config.toml
num_hidden_layers = 14
hidden_size = 192
n_experts = 64
experts_per_token = 8
d_expert = 32
d_shared_expert = 0
hidden_act = "swiglu"
moe_layers = [0, 1, 2, 3, 4, 5, 6, 7, 8, 9, 10, 11, 12, 13]
router_score = "softmax"
normalize_top_k = true
routed_scale = 2.5
balance_loss = 0.0121
balance_bias = false
n_groups = 4
groups_per_token = 1
init_std_router = 0.00793
lr_router = 0.000786
vocab_size = 17667
norm = "rmsnorm"
norm_eps = 1e-05
tie_word_embeddings = false
optimizer = "soap_variant"
learning_rate = 0.00746
beta1 = 0.95
beta2 = 0.95
max_grad_norm = 1.0
batch_tokens = 131072
max_seq_len = 768
train_tokens = 510300000
max_steps = 3894
dataset = "wikipedia_en"
Below are experts of layer 5 (counted from 0) of a mixture-of-experts language model. Rows are named router (the router's row for the expert), down (a neuron's output weights, with its number) and show model dimensions 96-191. Each number is 50 + 15 x the weight over its row's rms, rounded and kept within 0 to 99.
After each expert's rows: a language model's description of what the expert responds to. This comes from a sample of Wikipedia text that the model never trained on.

# expert 20
router:54 43 55 61 40 67 48 72 57 34 55 67 63 38 16 40 35 54 07 49 50 57 46 43 80 41 83 57 52 34 36 57 48 71 44 58 50 58 51 77 72 59 39 73 47 72 72 55 41 35 25 48 16 62 53 37 30 20 46 65 60 55 61 64 68 38 29 67 40 58 28 36 64 46 60 63 68 46 55 32 30 37 46 32 36 61 63 45 62 48 45 41 59 51 32 36
down0:18 40 61 65 31 38 72 35 69 46 67 44 47 40 57 55 66 14 51 71 62 27 60 57 61 12 57 86 26 25 62 56 35 65 68 57 46 68 64 48 28 40 72 52 29 48 31 70 76 57 57 41 42 52 54 44 57 53 71 77 41 42 70 58 43 35 41 40 67 94 42 28 70 57 47 65 61 50 36 45 47 43 57 32 80 31 50 56 59 50 69 47 48 65 54 49
down1:44 70 39 61 67 68 67 41 51 35 55 78 51 37 53 47 45 55 64 29 35 16 67 46 21 96 50 41 52 70 41 79 57 56 42 66 47 71 66 38 39 53 43 48 45 63 40 53 45 42 48 41 43 65 57 38 53 44 53 61 35 72 59 53 79 75 50 68 42 86 44 52 44 51 43 29 53 39 48 31 46 53 34 51 55 38 62 40 54 42 41 27 67 33 37 48
down2:52 67 66 43 63 38 54 52 46 49 56 38 44 64 33 62 22 34 55 54 53 80 96 43 46 46 58 51 35 62 57 26 58 50 61 41 63 47 57 62 28 35 76 52 68 66 51 71 42 27 72 48 50 30 49 39 69 66 64 30 45 60 40 45 34 57 43 34 38 41 51 55 52 52 52 33 37 54 67 53 56 68 27 77 17 36 55 53 48 21 49 56 33 22 60 45
down3:63 81 69 69 66 36 34 60 40 58 45 47 45 27 58 60 52 39 36 69 66 52 40 25 32 50 36 62 31 49 59 47 20 34 66 61 33 40 39 44 48 32 36 51 18 61 58 56 58 51 23 49 74 59 78 62 57 36 67 89 94 69 52 53 58 45 65 32 44 53 46 24 73 57 50 70 52 35 46 44 34 49 33 29 70 31 48 33 53 60 62 57 87 43 31 57
down4:30 86 39 69 50 61 50 38 62 47 71 88 59 35 53 59 39 28 28 50 53 56 57 58 27 60 82 73 50 38 59 62 50 63 32 70 37 37 62 49 38 40 85 57 44 50 65 54 28 23 72 54 37 63 36 50 45 20 39 44 74 44 47 61 33 66 44 64 21 84 12 42 47 35 42 39 67 60 49 59 54 39 53 58 51 70 61 45 38 48 41 41 54 62 49 74
down5:64 39 70 60 41 56 40 46 40 74 51 87 42 40 46 32 04 40 57 50 50 59 26 68 43 53 59 37 70 66 49 63 41 57 32 24 62 50 38 47 36 39 55 42 53 32 77 65 46 75 59 46 57 28 44 49 79 22 62 08 47 67 56 36 49 38 38 49 50 64 40 52 50 40 67 54 28 55 48 56 48 42 43 38 54 67 21 72 42 56 59 31 50 55 37 46
down6:53 39 26 53 54 50 44 49 74 50 17 76 72 46 64 33 54 41 75 41 54 39 66 44 44 62 53 56 45 39 27 33 89 79 66 66 47 62 35 15 37 43 50 55 66 42 37 78 53 40 48 41 70 49 64 66 40 55 64 63 35 11 45 41 33 47 54 48 54 44 37 57 35 76 62 34 57 78 46 38 56 42 49 55 81 56 52 69 46 34 50 38 51 46 46 53
down7:43 57 58 35 55 56 40 37 47 58 38 62 62 69 59 21 47 45 81 52 80 80 62 47 57 54 45 47 47 43 37 68 22 61 56 58 35 43 40 30 16 43 77 45 80 55 61 70 44 56 71 42 74 58 38 52 72 57 44 44 48 60 61 54 78 65 22 65 48 91 56 37 48 46 75 36 50 53 19 37 20 52 43 69 43 41 38 41 36 33 35 21 54 47 46 05
down8:05 48 37 59 38 56 50 63 61 60 57 40 45 44 44 48 02 39 34 67 29 55 48 69 54 49 58 21 63 84 16 56 39 37 35 70 47 33 34 46 59 79 70 51 45 48 35 60 23 47 51 35 47 35 31 43 49 32 42 93 43 24 48 55 30 50 62 63 72 35 40 57 82 39 75 79 58 51 47 15 46 35 53 60 55 50 48 48 54 51 45 54 40 74 52 44
down9:53 58 54 70 37 40 43 31 58 47 69 58 44 69 63 70 56 74 55 31 50 50 41 66 59 44 75 54 69 33 42 46 57 76 60 38 42 56 49 38 78 54 41 34 64 81 43 39 31 50 72 35 68 36 44 58 62 20 57 29 32 40 74 39 61 22 46 24 65 55 61 55 11 65 55 43 57 62 49 53 48 28 56 60 52 74 71 27 61 61 30 64 50 59 51 72
Description: Commas, colons, table pipes and possessives (his, their, its), plus of in "population density of" and "number of".

# expert 37
router:37 71 56 56 36 62 65 63 19 47 54 42 47 75 64 39 26 46 39 11 27 51 55 72 55 43 27 48 41 49 46 72 51 66 45 53 64 51 59 53 47 45 63 36 66 58 55 54 46 56 79 54 54 35 37 72 38 47 42 58 53 49 41 61 56 65 23 31 49 52 14 29 43 33 78 65 36 68 34 72 49 26 58 24 42 42 42 35 35 38 30 44 32 55 38 58
down0:54 53 49 38 28 46 40 26 33 51 41 52 44 37 76 40 53 92 38 64 65 60 66 49 61 47 50 48 48 33 63 33 40 75 51 67 52 62 45 45 66 47 43 46 61 27 59 54 41 45 64 63 49 55 60 68 58 56 63 14 55 58 43 35 43 10 42 08 61 69 35 63 59 49 46 38 21 54 63 61 66 38 54 47 49 69 71 56 40 60 44 32 72 61 66 45
down1:48 69 58 56 21 51 51 63 36 48 25 46 84 75 41 59 54 17 73 53 45 72 51 61 62 83 16 60 55 44 44 67 44 32 68 54 53 51 51 54 34 60 51 43 65 50 40 67 58 41 68 45 65 28 31 63 47 48 65 53 61 38 57 40 34 40 24 35 66 74 75 48 46 45 57 44 52 70 59 71 34 69 47 49 48 54 65 52 38 27 18 53 62 43 44 31
down2:36 31 61 47 42 65 72 38 33 13 37 47 67 58 48 64 52 62 58 61 52 39 56 72 40 30 56 45 67 63 43 44 34 54 54 64 67 47 72 52 56 67 58 73 89 43 43 65 64 57 42 67 57 60 64 66 48 62 41 47 54 34 51 39 63 63 42 54 58 31 44 50 21 53 61 67 56 65 72 59 81 61 62 55 35 47 60 64 42 54 64 55 66 54 42 57
down3:58 52 99 68 35 62 58 31 55 39 55 44 45 49 64 45 40 33 58 58 36 64 62 47 40 53 18 50 29 43 50 48 47 51 28 59 30 54 36 51 59 48 39 54 42 63 55 34 64 33 26 47 37 69 43 59 59 43 23 44 46 30 57 26 38 64 63 26 56 66 52 42 64 67 47 40 66 58 44 48 41 68 21 31 41 34 58 48 49 64 80 71 80 65 38 33
down4:51 49 64 35 63 42 50 55 61 24 31 57 63 56 56 23 67 67 60 32 31 40 34 53 28 60 29 32 62 53 59 54 59 34 59 29 53 75 56 32 51 35 62 60 23 53 50 34 57 59 10 44 57 75 50 55 56 43 49 52 34 48 33 75 53 29 44 62 66 84 34 60 54 45 53 21 33 40 44 43 54 43 64 61 49 45 23 38 49 39 43 62 72 63 49 39
down5:44 56 49 37 46 43 73 38 66 51 40 54 47 41 31 66 39 40 65 62 97 52 52 36 33 34 53 58 21 58 44 39 26 66 82 33 47 52 54 51 44 47 47 33 53 68 34 50 41 56 65 38 41 40 34 68 66 61 45 51 53 20 53 31 42 59 50 30 40 23 56 69 60 67 49 48 60 56 63 14 75 67 64 65 35 48 46 67 25 61 34 73 66 35 35 45
down6:57 69 41 37 59 21 32 34 44 51 31 26 59 46 20 53 62 44 46 39 34 50 39 32 45 70 42 34 72 51 30 48 53 48 59 66 65 60 34 36 63 92 56 35 59 58 57 20 49 27 58 67 27 28 61 41 42 41 28 79 74 48 37 23 49 75 67 41 62 30 67 52 65 51 57 55 74 40 36 77 59 58 32 56 49 21 75 56 68 66 43 64 59 43 44 58
down7:49 70 46 45 38 37 19 70 26 70 89 45 46 63 36 42 47 66 60 65 34 41 44 55 51 39 67 49 69 33 34 61 49 09 20 46 74 49 45 19 60 55 61 65 42 48 42 40 78 55 58 48 42 51 64 62 37 54 49 55 49 78 12 78 52 75 68 42 57 40 52 58 57 62 73 40 35 45 44 46 42 59 48 29 39 75 50 41 67 66 22 44 40 60 38 58
down8:52 42 43 42 39 36 66 49 38 54 61 47 45 47 59 63 70 78 58 55 45 33 50 59 55 62 42 53 35 58 61 54 60 51 44 25 62 61 74 37 50 43 49 45 37 55 48 54 45 05 68 55 77 44 56 49 66 35 65 21 38 57 67 40 41 53 65 50 56 29 52 30 82 34 40 45 56 56 58 94 73 42 33 72 65 50 55 38 64 69 43 53 21 39 54 51
down9:74 58 63 77 33 55 68 56 62 62 33 68 49 35 64 37 44 49 54 34 32 43 51 65 23 40 46 76 19 57 40 11 64 48 45 58 60 12 49 27 30 36 20 46 69 26 28 52 59 42 71 61 29 78 39 40 29 61 72 51 45 75 40 42 34 58 77 59 43 62 62 44 61 71 34 48 67 50 30 48 55 52 38 23 41 46 55 47 69 64 67 55 28 52 62 25
Description: Final pieces of proper names and place names, such as Grantham, Claremont, Baskervilles, Ravansar, plus the and 's after of or at.

# expert 36
router:45 60 52 50 38 84 39 53 59 66 39 71 47 38 87 63 37 29 47 64 58 58 61 48 55 38 66 61 37 29 33 47 30 47 57 68 33 39 37 44 54 28 44 51 23 63 46 72 37 56 81 30 59 61 43 37 46 20 43 65 54 61 41 74 33 45 55 29 39 71 45 44 63 17 42 40 32 46 46 39 64 54 39 36 64 80 31 38 41 57 72 60 48 41 42 36
down0:65 35 43 54 33 37 44 25 64 44 29 61 44 46 27 44 44 65 44 52 41 59 47 48 61 57 38 73 57 70 42 39 46 41 38 47 53 16 32 61 72 68 63 64 53 63 53 17 54 60 69 36 94 76 25 31 51 64 22 39 64 52 42 49 27 23 51 36 41 56 46 70 66 87 48 42 64 60 72 82 59 59 61 49 47 63 22 53 45 55 39 52 62 47 67 74
down1:29 65 57 46 43 48 48 42 59 53 38 42 45 63 42 29 55 58 33 50 49 59 53 59 48 48 60 72 50 51 39 62 44 60 47 27 48 35 44 37 57 48 42 47 47 42 52 31 44 59 40 28 47 58 32 65 41 38 41 51 35 42 31 59 65 48 70 58 25 58 72 48 62 42 44 22 67 72 41 78 14 53 41 40 34 72 47 58 45 40 65 88 47 89 49 62
down2:74 26 47 49 47 59 33 21 54 85 45 33 43 34 47 61 53 15 43 48 76 39 39 64 41 45 75 56 55 36 44 31 56 74 22 50 29 53 66 47 72 54 73 44 32 56 47 38 57 57 44 61 34 46 65 44 49 44 48 92 49 25 26 40 26 68 64 26 65 49 45 56 30 63 28 35 57 40 58 40 55 37 38 44 55 80 61 65 58 81 32 47 50 64 53 43
down3:31 53 19 30 54 44 34 59 58 39 44 51 48 37 52 46 58 69 76 67 46 54 51 54 82 43 67 42 43 17 59 45 39 22 36 42 40 58 54 44 70 19 34 37 50 50 39 51 67 45 73 64 48 54 50 58 32 42 55 58 39 47 27 26 65 55 63 32 69 46 55 47 49 26 43 69 73 59 47 28 45 50 66 63 27 56 37 55 48 48 65 37 56 78 69 45
down4:49 32 34 33 26 55 46 54 48 57 46 45 86 52 65 10 38 57 43 64 40 61 32 58 39 35 48 25 66 74 27 33 54 56 25 27 26 42 52 65 62 40 48 57 35 52 63 45 65 56 26 55 54 49 40 37 22 73 55 44 57 47 31 73 74 48 57 30 72 57 36 46 53 65 61 71 46 44 48 60 38 89 72 65 32 85 35 41 50 58 44 73 38 58 63 66
down5:54 40 64 68 59 66 70 37 34 70 81 43 57 54 58 51 59 48 37 45 39 59 32 28 69 56 76 50 62 49 50 61 54 33 31 43 60 75 15 48 45 81 47 30 68 77 67 47 50 54 41 89 33 20 34 70 28 45 21 55 38 63 75 56 43 61 49 29 51 40 50 42 66 34 62 33 25 34 30 69 45 38 42 54 40 44 58 24 50 62 70 67 48 42 40 71
down6:40 54 56 33 55 50 54 62 62 27 38 55 53 74 68 52 56 85 85 60 61 78 47 77 57 54 12 26 42 56 39 44 48 64 39 57 51 33 29 42 14 55 23 44 27 44 49 73 49 40 44 54 45 50 62 85 71 62 80 36 50 50 72 38 79 53 47 09 42 29 33 49 15 66 42 63 60 46 38 49 73 64 70 40 46 38 52 28 48 64 58 47 36 76 67 66
down7:68 62 51 38 49 44 59 32 39 56 23 51 47 23 26 73 56 38 41 56 27 60 44 57 52 45 49 49 39 26 44 54 41 48 53 82 59 50 38 45 62 57 65 62 26 49 70 33 53 23 55 55 49 46 60 58 67 47 59 54 52 40 58 38 34 38 43 40 50 32 42 39 61 58 51 31 33 39 26 62 36 48 57 51 16 66 43 61 38 57 70 55 48 50 44 42
down8:56 51 45 38 61 45 37 66 86 42 56 29 63 77 56 50 64 99 46 49 56 35 45 46 44 15 27 49 42 55 39 61 56 33 45 58 50 34 13 57 54 55 58 37 64 29 77 55 61 55 85 47 57 32 51 48 66 49 55 42 39 41 65 19 86 39 62 74 48 43 45 81 51 34 60 35 48 63 39 52 56 59 46 26 41 63 43 67 65 54 36 10 69 79 49 43
down9:69 56 67 44 71 54 55 15 29 50 43 74 42 44 40 61 57 40 55 49 68 58 71 58 55 40 56 42 66 62 75 45 66 15 37 26 65 68 63 40 57 49 65 46 42 52 62 38 62 50 43 56 64 51 69 64 52 45 64 46 73 40 54 73 34 66 48 60 56 27 69 22 54 51 16 48 59 35 10 89 49 58 45 58 70 56 40 47 50 75 33 54 64 38 62 79
Description: Line breaks, section heading markers ==, ===, and articles the, a, an or opening quotes starting phrases.

# expert 41
router:47 60 71 54 55 42 66 54 46 42 44 36 36 66 24 46 53 49 69 38 41 65 43 62 48 49 30 41 62 39 52 63 77 26 43 51 38 44 32 67 60 34 37 38 65 56 58 52 27 32 31 45 53 38 31 63 54 69 45 56 39 44 25 63 48 46 23 36 63 41 07 32 28 67 68 47 26 72 30 50 44 58 68 46 44 57 56 05 53 41 43 36 58 34 73 44
down0:47 48 45 39 32 26 27 32 41 37 49 31 21 32 31 52 19 36 57 50 56 52 53 35 52 25 56 46 50 54 43 38 69 79 41 47 28 43 73 62 41 55 86 52 49 95 32 28 45 57 41 44 56 14 63 58 61 50 38 53 40 60 48 61 41 80 60 60 33 24 38 48 49 50 44 50 59 71 67 45 29 50 60 63 48 21 44 38 45 56 25 74 22 55 39 55
down1:68 52 34 56 47 50 65 61 71 49 25 66 42 65 45 36 85 65 49 50 55 54 68 78 40 13 19 31 56 49 14 53 54 42 23 47 61 42 66 41 52 64 53 20 29 44 59 58 51 37 36 28 50 88 60 39 58 39 76 11 33 63 51 50 43 39 51 66 35 47 77 77 32 26 61 62 40 57 60 73 60 66 60 45 27 48 51 44 40 48 44 73 74 53 65 29
down2:53 68 57 66 34 70 78 51 35 37 32 61 21 44 81 37 47 34 52 27 60 70 47 58 38 27 46 40 43 46 35 43 04 34 72 58 55 48 37 42 44 38 39 31 65 45 39 70 63 69 38 59 53 89 67 51 50 48 18 32 52 47 44 63 81 29 44 55 49 64 66 62 49 41 84 77 46 44 57 57 41 50 49 64 57 89 45 64 50 51 57 36 60 40 65 40
down3:34 27 41 51 68 58 64 44 54 49 54 57 73 77 36 53 49 97 48 40 71 36 49 43 48 41 57 49 56 36 78 64 29 50 73 63 56 48 59 45 31 46 39 63 59 46 35 56 45 40 39 66 66 41 56 45 35 50 37 00 48 48 20 50 31 37 48 82 63 50 43 68 45 58 65 54 56 60 90 49 65 29 15 38 65 57 47 76 31 48 52 49 50 51 43 79
down4:20 26 52 56 43 58 40 26 26 57 71 71 71 46 73 38 46 99 39 50 56 68 66 49 33 51 70 53 27 58 61 56 53 31 63 45 62 34 49 54 46 59 43 42 67 35 18 43 47 46 54 51 62 26 49 44 48 44 71 30 32 55 38 54 50 59 39 74 40 34 40 42 58 55 57 40 55 46 41 49 35 67 45 41 42 62 46 55 72 42 60 22 47 41 51 44
down5:38 22 42 44 62 44 47 47 37 53 65 61 53 36 60 41 54 38 55 36 71 42 44 71 43 55 68 44 76 68 53 42 63 60 56 52 63 45 41 67 32 38 75 46 66 63 61 17 16 33 66 55 68 48 70 61 51 66 63 48 66 22 33 51 76 28 61 72 37 51 99 49 39 45 99 55 52 55 51 66 34 45 52 39 44 70 55 58 27 48 67 63 59 62 41 72
down6:49 81 53 40 39 54 37 48 43 61 36 34 62 32 45 52 40 70 52 65 57 35 63 47 28 47 76 54 53 29 11 54 40 66 51 60 63 37 62 54 63 74 40 74 35 71 46 68 35 64 51 49 48 76 73 50 88 51 56 41 47 81 45 56 81 78 18 53 67 88 58 48 27 47 32 44 56 30 62 60 56 90 64 59 41 52 48 53 35 45 43 55 50 81 31 55
down7:45 53 24 68 61 43 71 78 51 50 62 21 40 29 51 52 35 58 45 56 31 29 23 40 44 52 67 25 63 51 66 50 51 44 48 44 51 40 46 62 56 30 79 33 62 74 80 34 65 31 34 39 49 31 44 59 26 66 21 54 67 51 53 63 32 61 48 33 60 32 66 55 63 48 40 46 66 18 54 19 49 31 56 49 42 54 52 49 68 33 51 41 57 37 27 65
down8:56 32 67 41 38 58 40 54 32 26 52 36 66 61 40 39 79 40 31 61 25 66 40 42 40 89 64 58 59 64 47 62 46 45 23 53 52 52 42 51 34 38 44 65 74 51 52 69 55 31 65 52 52 42 49 12 32 62 70 43 60 62 30 64 45 40 54 62 53 52 46 36 28 41 55 53 30 53 71 60 74 74 45 49 61 55 42 32 35 33 49 57 63 46 31 65
down9:64 14 07 71 63 57 58 56 50 84 56 53 40 48 55 45 50 61 36 55 74 83 69 52 39 44 28 65 39 71 24 37 24 45 56 57 19 34 51 51 25 26 34 58 71 75 89 39 28 64 59 59 55 43 59 45 29 51 42 18 53 61 52 74 36 50 43 52 44 39 50 40 49 42 74 61 46 57 31 56 42 46 42 52 61 41 56 45 48 39 31 37 36 47 68 31
Description: Roman numeral I after monarch names (Charles I, Elizabeth I), kinship nouns like father and mother, and word-final pieces like -am, -ack.

# expert 34
router:25 76 43 17 41 44 69 82 55 48 67 62 44 46 64 73 28 39 64 68 47 77 50 75 31 70 56 48 33 29 45 52 22 57 59 47 69 56 54 27 35 47 47 20 58 32 76 41 38 08 58 52 78 42 27 68 68 68 41 61 51 41 35 50 56 53 65 38 67 68 51 49 46 61 46 48 52 58 68 40 70 55 59 57 60 64 58 53 36 15 41 42 45 64 44 37
down0:57 52 50 42 62 23 47 58 36 65 58 36 50 78 25 54 70 08 45 41 49 59 47 58 40 57 48 57 45 65 32 02 57 34 17 51 50 47 54 20 51 40 68 37 66 50 57 49 55 42 53 34 48 42 58 88 48 31 19 83 59 44 96 52 47 44 53 36 74 48 64 70 41 56 41 31 55 39 45 25 56 34 64 43 34 65 39 34 35 53 43 68 57 48 45 47
down1:61 46 52 42 40 44 36 72 48 70 49 60 69 53 64 66 63 40 41 51 52 63 45 64 58 39 47 69 65 38 34 66 23 55 50 30 53 71 16 68 33 45 32 63 69 63 32 43 61 32 52 55 41 63 30 69 04 24 34 56 38 37 47 49 55 44 36 47 24 47 24 66 31 11 62 73 66 48 32 74 46 40 61 81 88 57 33 40 42 42 55 51 32 48 40 32
down2:67 79 63 48 45 61 61 42 68 57 54 70 53 39 61 51 50 55 27 41 78 60 55 51 40 62 35 64 44 34 41 57 62 77 42 87 51 73 26 58 31 48 31 40 52 62 52 81 40 49 50 59 68 27 38 32 72 49 36 30 71 33 47 41 50 29 60 68 49 62 57 46 47 60 57 66 48 66 65 55 52 66 36 56 50 52 41 68 62 53 57 31 35 69 48 57
down3:52 41 54 78 70 78 45 45 36 14 23 70 46 41 54 37 60 29 45 37 56 51 45 31 69 45 48 70 57 66 81 60 40 56 50 45 57 52 43 44 11 61 46 51 65 56 45 49 71 32 47 52 70 73 67 60 22 46 55 54 66 47 44 32 57 40 43 62 34 34 56 49 52 58 52 68 51 66 50 51 49 56 35 64 27 57 35 45 56 52 43 44 71 55 62 34
down4:35 37 60 43 54 76 17 49 47 62 62 35 09 22 36 35 41 83 38 52 62 46 66 45 61 37 51 53 65 70 38 43 41 48 49 42 67 48 48 67 64 61 50 23 37 48 28 58 76 51 47 41 60 57 54 47 46 65 47 30 39 54 59 56 72 49 47 51 76 15 58 47 43 54 69 49 50 63 23 33 29 64 60 57 75 71 34 54 58 51 32 25 15 69 29 53
down5:38 23 62 37 45 46 36 30 80 37 53 41 58 77 68 31 59 42 40 32 55 43 64 40 67 37 26 48 66 58 47 40 44 35 85 62 39 71 57 50 62 33 76 54 57 87 52 13 41 42 55 46 36 46 45 68 69 65 47 56 33 61 32 61 51 37 34 49 54 45 59 53 40 76 51 25 47 31 43 19 63 46 64 67 64 31 57 45 48 41 65 62 71 29 60 44
down6:46 26 53 39 69 65 68 53 63 52 69 25 20 62 71 81 48 78 31 30 68 58 50 52 59 53 40 55 64 46 52 50 22 56 51 37 56 58 36 46 72 58 83 33 62 75 45 69 24 49 44 48 30 65 35 58 62 28 71 75 80 45 37 61 67 75 69 67 37 61 38 52 58 60 42 63 45 48 61 56 68 28 41 42 51 52 29 35 46 60 33 64 50 68 42 56
down7:59 58 42 33 57 45 73 63 49 66 53 56 37 70 44 59 64 29 52 67 39 53 49 70 62 54 71 49 51 40 27 58 44 44 46 51 44 63 53 43 76 39 59 65 65 12 54 46 59 46 30 52 24 43 46 27 28 54 49 60 31 43 42 85 31 61 39 43 68 47 55 62 65 50 45 55 44 32 41 55 63 36 31 48 34 24 56 22 52 71 45 34 51 29 72 35
down8:34 65 70 39 36 52 60 37 38 29 45 48 58 49 57 61 58 10 61 54 15 34 65 21 51 30 53 34 46 33 78 32 68 37 43 49 41 92 67 61 59 31 49 36 69 46 56 89 51 46 59 53 58 52 42 64 67 67 77 42 40 51 49 44 33 48 57 62 41 49 71 62 49 45 43 37 62 25 58 61 74 37 47 55 52 46 91 41 60 50 51 42 50 36 54 46
down9:55 47 54 48 44 51 56 42 42 41 51 56 55 66 80 46 43 54 41 46 62 59 54 61 60 37 43 61 67 61 42 52 28 56 41 72 55 34 61 30 25 66 39 49 56 54 36 47 43 36 97 59 67 60 63 70 23 65 40 53 88 61 49 47 38 09 34 47 69 50 69 64 77 31 49 46 40 59 49 22 30 51 49 65 20 55 79 19 72 56 55 66 41 38 47 38
Description: The word County in Irish place names (County Cork), word pieces of foreign names and food terms, coordinate marks, kinship words like father.

# expert 17
router:36 52 65 37 60 63 45 49 61 58 58 38 49 47 50 47 44 38 57 54 49 69 72 28 75 56 59 62 48 53 60 18 64 60 52 66 59 45 64 67 37 43 66 68 23 72 50 43 65 49 34 38 35 58 63 49 30 33 35 59 47 64 59 50 60 57 55 40 30 45 75 22 65 64 50 39 72 13 76 53 44 38 45 41 39 36 15 71 51 41 76 51 53 49 47 44
down0:56 63 60 31 30 14 53 43 44 66 47 45 53 46 68 30 38 50 42 46 82 14 33 27 51 59 31 22 57 52 40 78 40 48 65 40 59 53 27 65 59 69 35 05 51 51 79 45 60 48 55 39 55 73 60 43 48 40 41 71 38 68 55 01 63 41 60 69 57 47 47 53 22 49 58 41 55 74 43 43 36 52 42 33 74 67 52 38 40 85 34 70 20 68 47 52
down1:44 36 38 81 45 54 46 43 51 51 33 48 19 24 51 53 32 16 30 68 24 54 49 36 56 34 59 50 92 60 74 72 33 36 47 40 61 83 53 47 82 71 78 41 47 57 42 63 47 48 53 24 60 31 53 38 30 38 14 64 55 59 58 28 41 54 55 50 15 56 60 33 37 39 62 43 57 27 36 67 52 34 42 27 56 75 46 58 57 65 67 50 28 50 50 67
down2:37 37 48 48 49 37 61 44 46 53 65 72 45 56 19 59 52 73 64 61 45 68 47 48 73 57 49 72 23 68 53 60 69 58 46 51 15 62 54 58 73 57 55 37 23 68 69 71 36 91 89 37 67 48 56 58 47 44 50 44 40 52 68 38 22 63 36 37 18 47 28 51 38 62 47 44 34 55 49 09 64 28 65 51 42 58 53 70 42 36 47 45 50 50 56 37
down3:52 34 43 39 31 47 61 59 48 38 55 65 26 56 42 30 54 92 62 24 56 63 69 31 80 56 59 48 29 33 68 25 57 71 35 56 36 63 52 33 54 51 28 58 59 55 69 50 55 53 39 74 57 55 66 49 61 50 42 41 37 42 33 51 49 67 48 49 85 38 37 44 78 64 52 34 58 57 18 62 22 63 52 44 24 52 28 45 70 46 50 38 57 08 60 57
down4:76 44 45 55 62 48 64 56 17 58 73 55 68 43 65 25 86 59 72 46 49 22 19 69 29 72 26 53 47 45 46 43 35 52 31 38 44 53 66 55 34 57 04 39 56 54 74 57 55 77 55 63 47 45 47 41 68 80 37 24 26 54 75 46 38 48 39 37 76 24 43 61 22 42 24 66 46 39 36 62 36 65 34 71 70 65 43 60 66 50 50 47 30 71 52 48
down5:19 29 27 55 63 63 44 48 39 65 62 38 77 72 69 43 69 47 44 52 66 53 82 38 65 75 44 59 44 56 42 52 55 51 61 73 48 70 60 59 60 29 55 69 30 53 51 47 56 64 59 61 38 52 52 64 34 55 29 70 68 59 61 59 40 34 31 44 43 52 42 52 69 31 52 41 70 42 43 62 49 65 39 55 32 44 57 67 55 50 66 71 31 36 41 67
down6:59 57 50 41 38 47 36 41 29 34 69 34 32 53 84 34 60 60 65 25 31 19 58 66 34 62 42 38 45 36 56 53 56 37 38 17 52 57 44 55 76 50 22 34 57 54 46 47 54 68 38 72 44 57 52 61 41 78 61 51 39 66 56 27 63 76 68 47 43 56 29 42 31 79 52 59 36 50 53 41 41 53 99 46 85 58 47 27 66 46 30 49 24 61 58 64
down7:80 70 54 64 25 35 50 42 62 32 53 70 60 60 34 19 42 64 49 49 33 68 52 45 74 38 49 54 76 50 46 56 25 63 35 51 68 30 37 49 26 49 50 68 60 29 58 46 35 78 49 47 45 37 67 37 61 36 70 43 51 48 76 46 57 43 48 42 70 45 51 65 63 38 40 48 45 52 45 60 42 46 45 35 59 38 53 44 37 49 41 50 40 33 12 67
down8:78 59 57 51 58 45 43 39 47 33 65 27 39 45 34 42 88 53 38 40 54 42 63 27 44 39 72 40 43 51 49 51 47 45 27 43 52 48 36 72 55 61 60 51 52 80 46 41 23 57 36 33 34 59 56 56 64 50 53 91 70 42 19 45 77 73 46 49 26 52 38 47 64 44 49 57 38 34 60 54 58 34 40 53 42 60 49 37 69 70 52 51 65 31 67 63
down9:58 66 65 60 41 42 50 37 55 47 43 52 47 47 59 41 35 10 66 57 61 49 42 58 56 58 70 40 38 66 06 55 44 70 57 19 66 45 39 54 37 68 52 46 30 72 70 40 57 64 24 42 44 63 55 46 43 50 57 98 42 39 59 55 39 59 31 24 53 41 30 52 44 68 44 53 57 53 28 59 52 74 55 67 18 78 34 63 28 36 75 67 27 45 62 38
Description: Commas around parenthetical phrases like "that is," or "therefore,", plus possessive pronouns his, their, its and "Preceded by:" colons.